From a checkpoint of a small mixture-of-experts model trained on Wikipedia.
Experts: 32 experts in each of 14 layers, 32 SwiGLU neurons an expert, 6 picks a token.
Training: a variant of Adam for the experts, 335M tokens.
Below are experts of layer 12 (counted from 0) of a mixture-of-experts language model. Rows are named router (the router's row for the expert), down (a neuron's output weights, with its number) and show model dimensions 0-159. Each number is 128 + 32 x the weight over its row's rms, rounded and kept within 0 to 255. Numbers have three digits each.
After each expert's rows: a language model's description of what the expert responds to. This comes from a sample of Wikipedia text that the model never trained on.

# expert 0
router:129141142143176156148122101121127125199106168157083150126145185079105154120124112153131155176170109177186169115148074155102168172111094116080105126130145104128140101132101139073160092097078070126124063168099171169202184128155134147108079109151132113135115130112175135139160085178187124129106079081095137100084163114134153076153092160131087150180123066143137077092122162133161129100121086167113119192104160084176133112136152119103167105137186109176108149100114094098180109155149106
down0:147102103128139136202104093106129151121114069139156117106132111184103108115101130154093129112187154123176108142108069133111108186137103076103131173102131140165188141178154172100126144090146149128102147122140079110135143119129148107137209138181137145087144137113126134152123160088087105055078084137152120102091173161067149138093129132110123163054105106143171134194120154164038119112097166189119127097096141056160128166151180177116109149109150138139142061090132093138160088132181145
down1:106073151130125141077149135134093194126094127123086119066133098095160094146164129140162110189139127125059083106142189135124128133167158120175128150092121162179080102130108078101112150174155086188161123212126116062174138107103108128113202074136100049179146111153143122134146098115073120148150124099147092113142188107161127111111116134070085169125133141167126150147120104115159195086115139146111078165129151078099146137161139160163112084095143137149147130089097110147133149205102144
down2:122124085156154159051161218142124070112140109146149173142117142054106170081141135104157166183106184106122197126146120101075122138114100169105148143170130105138103087113099083107115160142108112047162134117063177135144150145158083155120120145080145134136092091116092095136148162161165153129133133153050131053119144106106091078138185121172101145157093127188132103075155138177098124129127142095117110134122064105164139137111176130140182126137164148156135196130133124126080098141130123
down3:134106127088108104089208122147062098112134120104147184122135148157117104118127131112118079153136170088105190085153120156094128130084084172081111097117128113141162109161163151129141122172056216060108143171139151197173182113075139120154110138104168138079136163128095171146164139094090103161141104108124128120172154149125128131168067178146114171142118112122128142120165100096197094102120127131105116104150146185175158108118132118110124127033091131160108126139144068146156074121170076
down4:117117111122135097132126149155211142097083125190130088152140118154111132115060149114097069101145139181108140113120092079112171085087111096169123128148104160101111148126145182127178123148123146131157091103157050112151134165148164178184222156161141122053094102078119109156153084071081148096188157169169122095087152099150105099104126138145102096090090115120121144101137147123158139106146189130129159103154125106171124074097107131126120122152105137090128094156099110130172199182195126
down5:131106113114169093080124096120201130120126156154117078117125124161126101117183187075109160116157101183159136152106123159172116201141103132107126108082096061158074165129102091158101106138134087175074142158084084125152146142124097147084184154181143085124170178130143101113127166123109152085146144116043086096138121138096141189133186149150111184141079121101135116102114191101169141109143130172116155101122098169106180074146088120134100114103176156165110125139120152131187070117082114
down6:142147095047166164130124136085181121113103125130085102144161140178174132161155110067183133120079079093108131135131154188164108169102162139162072102121116170136156092124180082136143110097132134128153064086104109134127101138200083119127102106126121147245135155091160141109123088154144113150107167142115125165125120093112056156175170126101120111164115125103173144121148129132186136162160126104101100159146082171098061112119169113108178070095111144156085140152180113093084128139100136
down7:116136116131172147144094090138125099097125091074106128161139125140159110130078111179131130108175210103088143138111105147139070126158128131104176105114110117204175194100108106137114084100061162119069106098166138128176104133107140114134104166164069103087082161109144153115140210074124108159138112138194138162146142067146145150171193087097064162110153166102142118121144141147060127167140125140117099126089105106096166111140103122193096133139137147134117178129135172096162096115202083
down8:150195124188119106170080088160170163102146138104150142105158107151117124160113135137148196109127198100112208118152127116142134090077146137104118121093157119158110172109092139031104086119154145123139188112108131064126103124074104202097093158199177122123108140131202183091164098152146080162167086131118169141165081057123144149119140129095104169143101162115163097145133122130160145118125132130108107128111130105067103123095098102121102121055152147164142138055160143110124114119132110
down9:133104137081107085152114137105106152199141141109109144172164150172072102151139147145245100152107142096131167127192100089148182096087130134115104103102180077130151152096091149142114113123130119130082179180127134091116086113077133098153087082143130159109140140149134136178140103148118114178074163162149137130134136125150115102161113061115128134166136117171130138151090060072131131124097168147136089133190082145145071141178122058147123059182122086127138105185171159111136166138127086
down10:124164107075103114143123123090133095085122124132157140129183125151150172180107183074193147172137163137082127153138154123081156117136198148121163161092026132104155120180108139109108085113121104103127097165121155112144141108086171103126128111133061147111142102168203138161184149100161148131170164202099126070135137146089078117144066173129133149063121088114057157117106118156087159126103124107125112130108156147154127077116157182119066156152060094161156125100125151123129096116128142
down11:179114082147115180123107041117193108134125130122073087109118076119132172135119159116065142171119140087070173181151138096126145108150133091139128165104141129150100154149103118155128146057189051113176122095187211117125118114096122138140139189134129132100085190070088177069168180128171132059120125150145090079149094168117170133107139126149132108145188160111124093114109139154151137130126133166109105154173112136123092139100132095089116122092093084109145135088122162136154145178107145
down12:163140123120093123146121084118120152145095186109168095156174142161120169131082178178110120095161077206112088102113157162164102149077068116124114070121164144116148197174160133144153102141132172137172150180097159161154123082108197101116154103089114073105140132116060133130075166129107122190128082107077166134150148098112089115172087126123141128186106099080088158116106170139118091125199136121093079132164146104165173183118148099136120120121105111073086084127142099141148124126120175
It responds to: Determiners and evaluative adjectives

# expert 13
router:084153125118133112103119121136138091151157153101095145079148141143127177115130159153179111142138103104216145114114097114101114152093138141092123086175146163120150146125139167122133096118061090111140088129116107109199108108155148147061023146131136129121149132135159188170158120142137129151150091119040085142120168113141109157148094149144100190246104113106197108105138126105178157101139123134108130168118134057123157183106139161105124093130178139137157192135116097106111060117111077
down5:143164110113131074119087145176166112088065130131170112130095061157157190132096064159136090090100165114068180137191134111098151129153132145160085187135116141149147150104118172159060145145110123107092147118139143089196151124084252121115098128077149129090102134137110176082172161140076107146153141131130091099145114110105130127089119115137099140188147129113154084121179105118090131099135114054131119132133191190100180125155137126128122117135100071161123149150150139169121107141145096
down6:087059156133108125154094130163144081116113089130116140079153185046172109110174135117093124134117160156135131125110124194123102103145063138161178129120132131155154116075132166116175099118135113143170000120119097176174135105139124136151113097165119133175119198085186141115083189113110127117129146127131142095137094128118130121121126115109085128173103144101180127123119139162100125160117156111131037114160210139128107136148128106183090151210110148186108113122117095092112130119127129
down7:106143130141116106137211155112148188158152161097152121167139139166134131094097118088093151134174167115128101103094154180134085133149132090152161188039125132111155081115155101117147075167144114056159129078103152086102142157068177104133168124130154114185123164177119126112112079153128136162145137163122161092119062141174081148078118141096164078090104145152132128092099114124129060151119136067125137186098161143166133104092163091159092066120127091111112118145101138108175198155169141
down8:156131118094172088111150175096101123156121088091112107190123085129193103160107157144147138171188108111193186116149092084160119137157161114154117143113127113127172090087157109113173139177157106082109141117182135115093066142120155088126116107097085136141119155219158115132180187148070109108049125130085096138174134059176091126136101135104140135125092123129164059098147112151111130117186182201126143133163135097129111135145088071134118069097109129148153095098129119105152130099167150
down9:117167151181160131131116133141112145112123072146100142195110134106117054141095094107082115116090114183145105106177135155103108160131149113114116084204104121098155144126109107068135136133156168103125113146056114146134120154120118041134179082165177106105126115169109176124107138117126167208109130139117122142187132112134115152118132146171143151055156150162115112061072142178102058087123096180127123148119162120132161089108130179150095078091098161122129129197147122083094131190154184
down10:155102063142181138147111175169136106156143138133091122150146076171048082102122103172128091114144060117075099143120115123097112132137100157137138098130133040118087140125184165184117119125061143129060137087078133116132099158134133148185117170109084140114147172146155123117110119158095109116133069136151054125154200136116114121186150194161097186141173180105186106134146133149179086106112125084134104132117133124137108174123168108147104164165102113148110136188149112086129172160109095
down11:092139128124204122129113128087100157175134152085119098137111140184106100090135146137099087165162150087165185171124092108131124103135182137099138148131072152117080133068106131130119149093116153189124138122162061158119154151138103116144219139133118131194066126125049122106084162133116157167136133092116130090044154176070143059135113145132145124152144158074108155146092149113104147134126115140172172142144140139114170097123104102131120159179032138139185146103116176179107099138102150
down12:112063143189158084138173152141185125097132138207110131101152048139165086116134093109050099105108155140127098088158118123115131172110152142119122109132098071150069095142143109107110169092096127111109159130186119125113168155130044159121092185128136171152068163099124146091150119094091098116152169150152108155137117140159109112098108183094125108153130108155051144089100119140145103161167153121154092176132117118095111124167145136173142139165090156192177176192073134102146158082132141
down13:149108105168191177137173102139127174148190103143140093139094144115172124136159164100134067078126135128134069135093095056185181075123185121100071102119097162137108102123139134108091120189092104118117106120186115138116116051145109137158162141101156093170154138116112138129161070159166151114078113157107122189124087128094084138156157102177153135131126129104108120189152123067080142080131089162178180138124117143087148174131168173101145109132149114107142090115138199111088103093090170
down14:065094150130152114096138171086176119100135168101126170164077108143149167146092125064116098169128135137103086125172088129093092163115126130101111101110125079136116038179131134109132126168115120128172208128114184069123137143122173115152136089099129129025162162101149111135144113156123152177145157185127111104111190146070101161059154107096095159172142206121151083125121119084182150099095149128137133113151124141199102132102102135150084097069100152153132133153158127175127146129125125
down15:097050166138098134100132112211146126094159130141149128140140158127100115166078136052168144184092138154109154074135088075172151100090163119134107154088159117088112194130079128117145098131118152137075154144115119147114113097152179051163115199113132157129053194167172116189114123177092088084111176119138164117164122142107084085153155124095090205119147153111104093116102158119083143074088167156115114125138152152106087139167105112162132120149131138138168107159133084151131108146122116
down16:100071149165086157079141135187157115138161079147095169091120185057155121115134119128064092156123137163103118149168119074140155149137139160089167125145095123091118153127057128126119161099204113110151127104126187132117217102121145159175145156113167051092115089111190129147182122095156116140138109107134096136063096095117199161090170129165122154125119098090098172115122088121149099175104111143140104085064133098148127133082138170109102125113140136113164095164124166076175143134151155
down17:111091119049085192133180184108143163089107121145136140146138105123090088090148125061126126152167152132102169204154182155125137077103135119144140127144103104118107146102043146127169113111152120088159154096134139111087115138151112169111135074142111125124169140147146107127132158124152125132112132133116136183152075175130071089186123135124159198132123137164101101143134134056093076202131182209135148084123122178129134103138120040147135117115095128152135089117069073126158175105107156
It responds to: Table numbers and line breaks

# expert 15
router:134113124129149119141137127189152143180116166153139147125115128096103148152095130131161194114173129129173148114176094125115183211121066125131140105150107117109181164117115137115143053099084113085070088171117194179192148090119110145035019103120093132136090128116166119143140137135134151091141099083134152105115125150133168118152085177134139132227136070126095093092074187138158154133143145118147121159120166090139138124116146146099108125131168115144104116118137111058141087137151099
down0:120130144144106150133183137097123135192110135086187101115120117086154134144150073147160104100112153129131120172107129115129110105193129126081095161115141092168163134161176091071113121152101141055093140168118096079170135132138158079136064139086153131172132131153135133184117114093133121043125135102222193205093181129126107087086164133121098102186117133087100142148159146105161116115145080075181144146120124105062084159109155125146175152159108047167141135130125126149105113141125110
down1:111112113193152051096114144146108164095108175143111052105112108058139157117140087154051141114100174146133117108114134156202117164168178093076069153095138159181160182083101091127116102136176120132139127125087148105083108163146109095171155167145132099119073139097114088070147153105084131138118119125144139136097139113122130152170162057161071157131103145174083143147132190147185145165193095130153143163134149077093111159144127120087112124134119128121133128188175135071141102148120129
down2:172099183167132124114143095136110095154109152154102134099121160048092134131085127087255130143109191112100108138124147157077181200103140124138139132128151131120110101136089103082114121101142065072153075134104158125149106157108100107114105102111087118136088123107124166144119066112162122123139152127056101170125112172118153139133154083152138107142112136164122090077104162158213132149172151180171162131091137163153077143120150042118171175125141152126108153129111145142159138075147164
down3:130115068111094096107087129166111181103098128107138137091163138165104093168112137128104137112138114130156174081126121109213089102133099122115097135150153076152115165096104166132099155108158118166150139139111147135113068165110074249136057172162150123101147092144105123088187161156106137180160153151030134115118052123165158159113151121124106175107159167154164112143155124106140105103137146096135125097164104108150107139167124108073193084068100131105103134186130186136123103134128141
down4:094162097132106085092135146167109146115151111166133105124155130123154132107120193115164116106127115065088137104143149110102155111159149142106131159145110181081115162148211072125185146123099160097159126127125159148044123084123173126130095092105091201112115093123155126094082085186171127082117129139095098122134144151122175112207136122163184069164166170065068107094204163110153131141156145076124090102149106166173105131076103102145138143109148138121133132071157088117091116123144185
down5:122105083095117120059111108086100177165171129133096119161138163129170113136104146102246150114151085106131126157098109159128127074138101131110142118134166134131080098175116075162150158199138165135120139152108135103153138137135087104094153083126140099123115134127196163131134098161158143086111178168011155086146155083196125129130131133090097057193140119158127107146187080132123083110156201130113131092137136151101119132132139153117099092169167144160104122112081155152122117154073125
down6:101128118094130147142119045120161145074134084110144087139142122147154147134173077122079115109162116065194109111156111102148113153158146144030114121124115185126074145150129141169143143154101137091145184153106140137141089091148196121142129114085149156134103109125118094122151126140087155129102177115239126127092144158155145132161110090122136102132107205161124100161130175115126150094094121167166116119157087123092115161145050127196148038122166125141133107098173117106191133082148111
down7:200107123097109100106084164120135112128154084164155134150165097136136110111146094115076066111107075189158129179206096177112178137104138179180118085109138169153158125186132091138204132095121116112086188107142109117093155069136149120069154145093115139119159109152078152144128134165119135122113118164123126072125078145116178070160113173192144142154100130078044138160151179120149145162150107066133109052097094127142153130120180125127118142123136133122085147102093124130111078133150140
down8:218081113128035098102121153158133153101160151127097172144130175216120140090111123131141069126147169113094097101127140107149079136126163066098106157127091142159101096180157125113157108118135125091180103084103093160143141131114109086184153139090161124138174087104178098111110152086123160151116179125065157131132128100141102132116086154140171166119176091140140137174094142121075115063113106168110128102104206133151066139151103142102154137146128088126185154093159106099109186154170110
down9:133082178103084141097158124082177136063093144199155087160140101080123089098102166078149128122086149137106115160141156094149114065134096102167104134121154140110089180086132086100136100131135113128122163148114083117190144198172139106095089118110113136156103130124074178129121108126114155102150145133072146158153089159130161198109123102158113101114114148143108115135118081093210155158178176155081148128159146160045112107101120161144114151182176153144116132176143072138086153132194085
down10:098096117117075117041079143144078171154124133146151138102113145099081099126168104108096129122126122089126053176146062146162159165112070142113138136109133168107078142174133179176160092088155165135128101133170165121089183112186060069131082111157138152103110141145158166176120110104134124160166175139165100149083149151106112183106171106149128093151141111112097116169134068052144143164164155110117169097096068167172100132180167130144164098145144110130142162149109093159110103099126108
down11:125133108111164112118123113100126104099195143131165122160104133158117089150144160120067134111167112155164157091128155121153147138122123104147144101129124115159141126107151167090103151101140108086098125088166089142069056154148121150073158180152126081151151188138109128115132131102128135123105075111255144093181126111123165108119129086126092152066119145092130122119174093185144091086132120065097129135073185125137157138121144143142135157124126140150137134128139079120157122145112139
down12:096137181122088101156108160089110147154093059130176119151169084144202144152153156112105136104118116136202131140096096128150169145089125118145055091071096116122141155162142088178092188160104157187107122178138098092100152101138115150108177141174145118140085153158136121155151100136106160101120127193192052144121094117150136140171133098079139167161094118170102095138117128187087177140163090118103095100103108158077092111103169110181129110118062094138122168114143098133113138129062102
It responds to: Table and list separators

# expert 16
router:126145123158107106146146109152096110185170158161089118139096134076114150156081158194225107137192120138105132131133109133102163110138133163097156113124086111083155130148117102057152116142132134121089076164111139167169182099143120153090080150107127172110182145142169128157187121166126099093140147104113158127100174130164164059168108175140094167149106106186174102099090140173142095131122082122102132177131144114108093145112170118056124146147145158102149175082130078070149040157150116
down2:090136139125127118069116134113086126153095094130075137165141170161167157112131207141186121127098151117107135069122150132142138142046122145161092115110123074137103157140160117160133130123104176206079126125140132061112111140120103147118169107178135146126135145141111171170117078106161182224103147117171132129103068164078112107147079114141101122117120075091099143122161124134153143104150092156111111141225092111142205113082128123107121086095194162191082125136121131117082141135181117
down3:166082124186109164139142157096105066079132154138102137110130121150070199173096158176117128137090154093130133126127076094154077200111164139116090148168131178093114140081183148124197161103129179114154117108114083126079085092126146103118116110150068160125101150139085128123164152118140137103087146139198063131105103195168118132147132083141119157081118058139192168159106132110120100125148113178155058113127165131084093081112158137117127151114141112094130180151154140164150152174094107
down4:149149142126148070103152138099145152116119183078134157165103172138126131112163114141168113110155163140110094146130148112132137143099132088129096152153116133157122121116144124133150109044072111114147114135182130150170153099134140094135118091122136096142110120165168118148100139056079110173079167043000118128175115112161106150095098201122161070115177086127133152122128155141061104110133160164118156152166100137086140115105133114140129127149156093155140133166154153169118115167085154
down5:121114169148155129131080149163120121153144166082160103128093117168143106170195125147109099133172177132180101121063129123089108151124110068145121100126157084129133114182213137104171134092151189114114107127120129148154104144124118117096099120139086207078121128130139081104147069048159100162189127128204097133193175165136125123146154104142076096195148102200110128088203093108118125116111137096141101144140087087102121092093102152119145091107148117082124087116160108125157110166147162
down6:113119114145115106149142139122166149091186166113123117094131140109157118113195087127072106147146089193123054073093173119064121151128120115101134121139099112152049126129189090078066176133108129138123124111124119130127206128135144228081140113195160128082139086153165093121101146145128183121178109131178113130102152138117155118103181155083106119118103097130093116128086171121165166108155115128194087092119126094093106164133137155171109146094189140121120178093132110149169084172100088
down7:153147119111108178123122117191124166114144186122135135121112140138125173082122106175142113122126088118132077107135069136108067100197145118150155120127094143119012124107154152112137072093090105111135114100166146096084127172146105172169146129152103184161113104122133173103165138139169181114142142201065139104110121070098134087123096167155153162158108134103102156166131164096148130157143078124093092138101157145056117124135187122139129057111147140091049196195166130125107130140142138
down8:140076066098069106109197158125133113123145154094107177147206115151131172131212184139184090088113097101116100086112115144120130135117157120157127128090197112115175138150158084112122146090158161070093144153160082171055107135128115104127056136097091190130102134135157153112083141133141126103088134156096120144094110129160154133172141151156102114143091143150145091135078148162102124142122109130066112144119139167103074147090072185133157157172122140141142094155169138121144065082187164
down9:088104139122133103117102081145129221143099185074140129145168171187156128133111071066044123085155106185165047137147100077131114134158126131107128168096078154185150137115109159132105120127100107123151103162169110105134126149090085137151116184109174140154136157141109136118154113075136134197172159138077070174068148150161106151196160117090154089106142134159155094122081150123117144123088106130174148120172163087162078120146169128153123152104113081117127110089082125095136140112159105
down10:149115184056090092134113086149124138098115146119170145095128100149123088131105149125140095137131137168115062130161132126175104186113159094091134110104116133080126137107106095133154153066206142160147150186136107084138140177078157103153107083175093099174137139191129141143154164086118128172101091106115155058137144178133086152133091162097135181145100193105148127144136147138097092164083107114135121182119098087141051183116164158086135165122133154142089211127168126084132081084131163
down11:114127127112150137096159145157133137092112120162164168110138156202134195078107135097052113139133095108110105115096112163176078201057132069144119156143130127112154168108069173128121144141112099157167132103139105150130198082094117091106089148139115204092081083097095164092198130120136093188151127136114123170118126075138121115097099176163096137128101141104118066145151103132117127142138148125214048080169157096136157108118113095184107137157153120144125143098169126111126133169173112
down12:064165177132189129071081080189149138079182143127134091152079104132155149150115135100092166086140082106109138137156090067114149116138153126132146156090128132074144161093156141161153143084139132088149152147128158158143100199120127176091173235122136167082167143102097160167122158131162118152114063150122158133137122137064054147134116081143130147115114114108156131112078105096166128158084089156085174090132099101155158090170155118156150093137157119132096171175096103094130145145109088
down13:087101111163175158092108138103120093088118155119127108100102147117109165140115155152027170083139093071109143096168104094127101099152175170169161143122065128066194115140179158120151129145112124124139091118177149195159171170127051128146133138139147106120107150091158133117138151123154141160157132092187130169120123115097158118126156138169120139087168109137139113095143201136203132114087115131065116107094113102072070089127200161145175140098161132157082116161125122112153073127142066
down14:095146111147120127121087093175097107141128121098124163083138138158129135136140112105084160091137117147118126140113075163153131161110145117199101168170118163140171167138101102154147152132068114122223072156157125123140127152121148141156035140171112146123117128137139184099108112123100086130100165155000148109082088079121174180176116138125127090178211122102098099137160116090098174152142096113178147140081112152102158146125143119065109100120151092124144120139159117120093062133114116
It responds to: Sentence ends, mid-word pieces

# expert 2
router:090108181144158172128125093131163081133117155141142119152114160040096140165087145201184148114192126158199127131144090121125146167142087176123119107133099091126188154145090167069123086082035097128118109175141170173138149179155139145120098150171140137140133098131169165101168111158141131149114078079066130120099122126136149080178117142109117164144113088173160093117125175149161120106072105140145108169074127094130105138131152128065128131106174123150117157067106112070130083126146092
down0:134105092134125120178061153128198148129108142163087106133188079133151148100127120118212085117113111162116146116133130174116142091109114116046117174113175123167124134091139104138124179109143084160167111139132146038144113055080095133122114133114085092166124159102136129201162165137176106136129144156019125160124133079147151093151090126122161166119157073075131098127133111109125135109128198122088147138162151108087135141132155114136138136086078154175190129171142145082091132129102162
down1:086132149184151129151102130135141101137152119102116114166165149106156132194103147151163124147192135151177133098156106184145139183111068116099106132119119112158165133101049110083157097092055144166093097101114131145151175190125159149106086139110126109089122134127141128176131117132089100203144075106081172128127175152117143134155081098082137201154120116196142092088073122159098081157070089130179102163103116126133118169082139120073111133112163128179116141087131120061125085097175137
down2:109083133143133093165115121111115123192108158117142113110109190158141189140127159147145103130149135106103118155142160178179169118120138146145141188149147188133160183100114064160136168204157111066090115146096118094141080095108140108094188123090119159086129128116097150173162102133087112202127187143071133124129127094139179155115096140113169130174124128173115133102108096135106119139133133046146064135122109078092189064166142057106107095140140142120123120123107133075133125052121065
down3:110138085139077089199102129137156109099119075176135189127206130135157073139120087123112126080067155162085155139140104186142104146157125160140129077140130135113130124135131143100175151155108102131121133162104087116125140113122115152139192168131098140181150144115130132173154096094051114140114093098117116177178107095116159211169101135129137165067095152115079135152094134114079111141074102120171099108111134143188162118116158147141098169091116101175076150106102122072197061150183151
down4:148141019052106145095086150059073089148126097152097132068116137069182114127140123073119165153084103151074064156133170134157122115143120163125175149136110134135160187128180200134128132193163103086141137133144111115112167161086126154084107113091117084136081130103145106148095129124141106165128125155093110067119106107142136157186130157119121164100103095142175164144150137087144153095107152151134136152116084128130120142115100184149096150149142100167189099144162132089204154095175132
down5:085134074130153083136175112035171139101103153122114101128126060165108085102110138139064143081085119125159101140109171134152142160111136081119118152116120111103106084098150093172110159130090146137155085161161116098156104081135127187153098110132172161169145123111124131158134184080097121143091125104111099097104114144093192133054123146152144009155160121097135155158167121208172127176123121112162134127105166121106126108145171183139079164118157138170166098131111152145148197128111164
down6:120115112117124084098093092191131174159096156084152130082088083139118147119108201156098123134119087147163143115176173116113090073144109123135102135105146139139052099169170121167133089148118149083136141175158047123124097094065143131116189126111177197171116122131153152145125140161160112136185112120207200093090121120163112076138103170161074154101175137096143168107141092103130118134129087093135181108118168119147118123128116111166107103158109047134171140109094183159112157105108103
down7:156100156175161131119149101123140107144114092130115111132106087083138152154173080122138124112113104162184129172149108150169121140123121133140119118102148145125107144098114138144099120152164150112163144148100151158098159145122115153117000121133130156126074117092122094099113126150103115108110164126114093140142115156164103154097124122174098135196091116192140121133135171126160120115143140104152137127120153168122109135109120122106106092139128162153103152116144126139139131135102106
down8:143099115108145139213136115104042053164152144153174142132129103079112093126119142126179161129069153135138106158110131164095160138145177148131141139174151143084154149106102091199152135136106112041172065165118077091100128117092083130132072127119163138179154133136117105103144089170128149136143145152119118145134160100150123159215119090128130101175133077125158104123106124088137098127180071165131130139101113061123105154194118131074102159154109087197158097085118104136170126113124171
down9:160090142205151149124145082114174101117119093150174122124156128149114119124112104163255119104107136141142184081140162096109041117100125145138118187104154151126096103090067150144094158119076106177160170122174130098157122125108136165193195135131085116175131093129172154116136135107110133131125127170117123116133056123137130100109132142168164167111105129166088120142094147144107082094099065052122136109091128124137089196199116119073099157118125135096134111134122138122133120157094174
down10:142093104106114136076136194155175113118122172099169155137084160178114154137165135159184140104113151089130121111187132115114111153203107137167134117097151111240157119094162171078107122119164192121084109152095134112091147176123180188095159166088073075150120111110120134134100165143099106078140098088097125105090131075100141191176103107138140125127155138133183159142093149156123154096128090174148139140070125166134117107069097107134139113053153098130088134105124125141110071116175127
down11:144110089089108086118104148153141154131192107094134111117037175184107159117069162164075151132185128154099133078150142139094135124129121142081105153153093070159097161158168121101106196107104146110132056137144129118147186127121135143131148108094222195143144147085148137096141074106168112131150163121098151086086153124124132082142136120116131120136094104155127126122116108126119135113100066116171147152143131061185123153126080112131145161092125108160106199144121090143161242155118107
down12:077206120111136083129140144109130169185176111110127082097148127171095136107120109153149092104107164109105154140106158249149118087130130127098148139122144166140107172129114116119125109132100123101164157139101134137128087125094097153148022139161097100066105128123120142182130092101123186195111120103123112153172044136106121154085124105125183157198200188140086151087108086147134113146109131095149117125080067194134166117131139114141092093159147118136095144148110129119119167130086161
It responds to: Pronoun and noun subjects

# expert 12
router:108138130101145144152132089141109120186129168155105128144115160072134136115071110196182138136133130155173111132131045130097153134142120139107128139175112115080208127111069162120150087086080062115104109159136162155192100156178140161087095096156133101117174099147135159157199114131170105138145092078059123128121132159099146124169137136105052138186148090147112101148121170125179119113143145144116106161098158073119146105122179133079085102102174124194143149119091092073148087107144078
down2:119154121113114064104149098079076137102145107144074131155140159066105144162087093154207193148156139103098173143174157175152062141121140133132136146159109118162107136132117135182160102134157109113134127116099090111101115124082093081141076099081130138082136148116147177152167135135092125184127129123083133142214184164132158146111093123126121150119118129170099074138080158133067106078093114138082030138129153099127178132124183117132154146110114132091180143151128111153109123149168223
down3:144161135168141107119113136128074128050119138177082149125136152084086134142138166131119108193172149128093061188115170065117117135117106120145144150126124126140081123096066137141172156154156145138122094142103165115133130060130146160169134096159143088063153221150147069129149111153120126191118136101091126156121124113157083129052080152121141171119135168095100186137082110110150186103110147090091066122119165137134133126089113103173166060132065171147164103199143131122126120121150126
down4:147152125077146126154125116093101058128093068163095194147220117107123091131147080130132121132072081165115153120101111166139162170107122112065136146180131141109115102113165141103109138120086060156167105131118151106155100116142176190102138072120139146097117158172131154190110121089120132146129109123110060150168132102170174175148087105122122169119063098113126142118103120116169131120123148111073125120156137123189195103151112098134190125085105142118145141082141083127204213127120173
down5:152151126087144052129125068088119126141092107102094174161142170157118140110110162139102120062107059161177145151146135092162062127143117134160128085108091112180110124143131133124217130170159058108149132167125097104144148123130140101144130118145032131095151193099095130184094109117187116125093144097141158127120117161129155173129084103193097089172191126123095150166147192119154141107131143113168111119152109170174105141148043112095147116129128121139140135133145074174115152090140070
down6:134094139122123141137172054106142098143136116073153148078145074135144170123095074154141123089122157142208075101132103108142133187097116139139149155172111185098065178084117164141143142135079117089109148134179093114106098125099091103098165164099128124151127089177115147104078122094116112141096141138187116095094082179123119136181112166207139151138152032153132123119182151169131172122131127115171113131104105090146100144128112134139100123063195135124053164190152151118151144169121119
down7:121179123144160132132089123095139125117114162126133064108129132065175145188078115119094144143114132064085164150146110148125113077087119137107116151118102091121122149143133125177071140134128141105154123179164130111137112113132151155121188138142187156086146172137089094161127128090205112141132141122120150127151163135108141109118120156124083135098055157111076166071187145061143148105113073164185122027157212141056158135108137135097155132066132120118143175177108121141123131175057121
down8:151091121167126078153115131158122123089090154120171109103151102137125090162126113132084133157135116155164121103128119075123135188129091122163050157139139143127141094071136100136109188128135080147146126120166115124157074141145119113116207127110112147211177122163128099097079147129167054145090142150107186098097086104103137118089115111102092176126114124145142123131143089114125159155181176095177195133185124207124155101191125135099058141124148119175113180084111135066120146097066083
down9:073148198105132091118113117120155081133065117204107134193087200128074101120105099120118118174105100159175134125127081165127103175157145117132112132119162162173107099104101137169128030162127113165145114130207094139114152077137166098123109100158077178148141122125105090172121149164134171153121147153141109121104129128094117154129082172133155091161145172192164174087032153064115115145118117109143057130132104131133156119161131122089127134131165081087115135127170120096108165147127116
down10:111162118175080109118095154154100121144108146126122141074172126084141130121191118127069185184134118137124117164103096113142134114181166089117160161189081124094069102172072112163087070156072147168138172176147097117142104151182172136083127127126137170156083107155125123147122096162146145161100127070099116123097096151085151120088097124159150161180181140088145072152102175108154143135115149121119089131133055103085166088139154152155122148165134123125191095110054079098133163078162144
down11:131114124163120108120148121109170133078090151115114103102160108141143155138136142098084099105144160091159129146121192071109183104136155195150194135108095119068124139091138083099121161133096084098166073077087179140068132180099029090153143142106122147147104104117144102103052154162145125149148117130130124094202108146132136083185214092137161119107128111194158097133134128160116150118139097163139120126099133169139095128123116177131093058153137183151130195117119148190157121128091133
down12:147140110147111112128137112114166060067134094062103078089151105203122148067143053131232140134118116119125117077136149168135175116109115124207132121092121123124205139123150166122149089133092141104109175097124176096176074074158170102080134150141104172112153142144126123125122113165118103143123173138133111152119169077126127158083146108139142112132159130076081118130116196092157141133162092126109155149181141152129094083106154141118064164139116149175115123164180141091094154170135065
down13:180114074129075147133146052108096144149188117172139150100142112123167088059149171131140158167091142158108135099101109122161140131100150201143140136152112112102133154144123139080145173112084157149146236171120148111124111105070070142135093086093127145137142167136168141095098103100136090167118168133179175110135050090152104102140140144131111128125073077109189116085161123136103123107121144137082098177115115185103123051082150093146113132133096213142129117097162115144115138137161161
down14:117176109118140065131086113166076112141154171082140141092109112186129105117194109110134175163129112127161100135109153161085164177086086129108106143127123095082091153128027099106147143094123181181140111132117161109125139154121054097118117115171145091134137119058108148090132144128161091169149129173099149195119138081131155129130153162137120102068132088103186132079159110156180181153135122097138147158113122168111159140200119118129181146068085105146128167110082132178183107089087126
It responds to: Common nouns after articles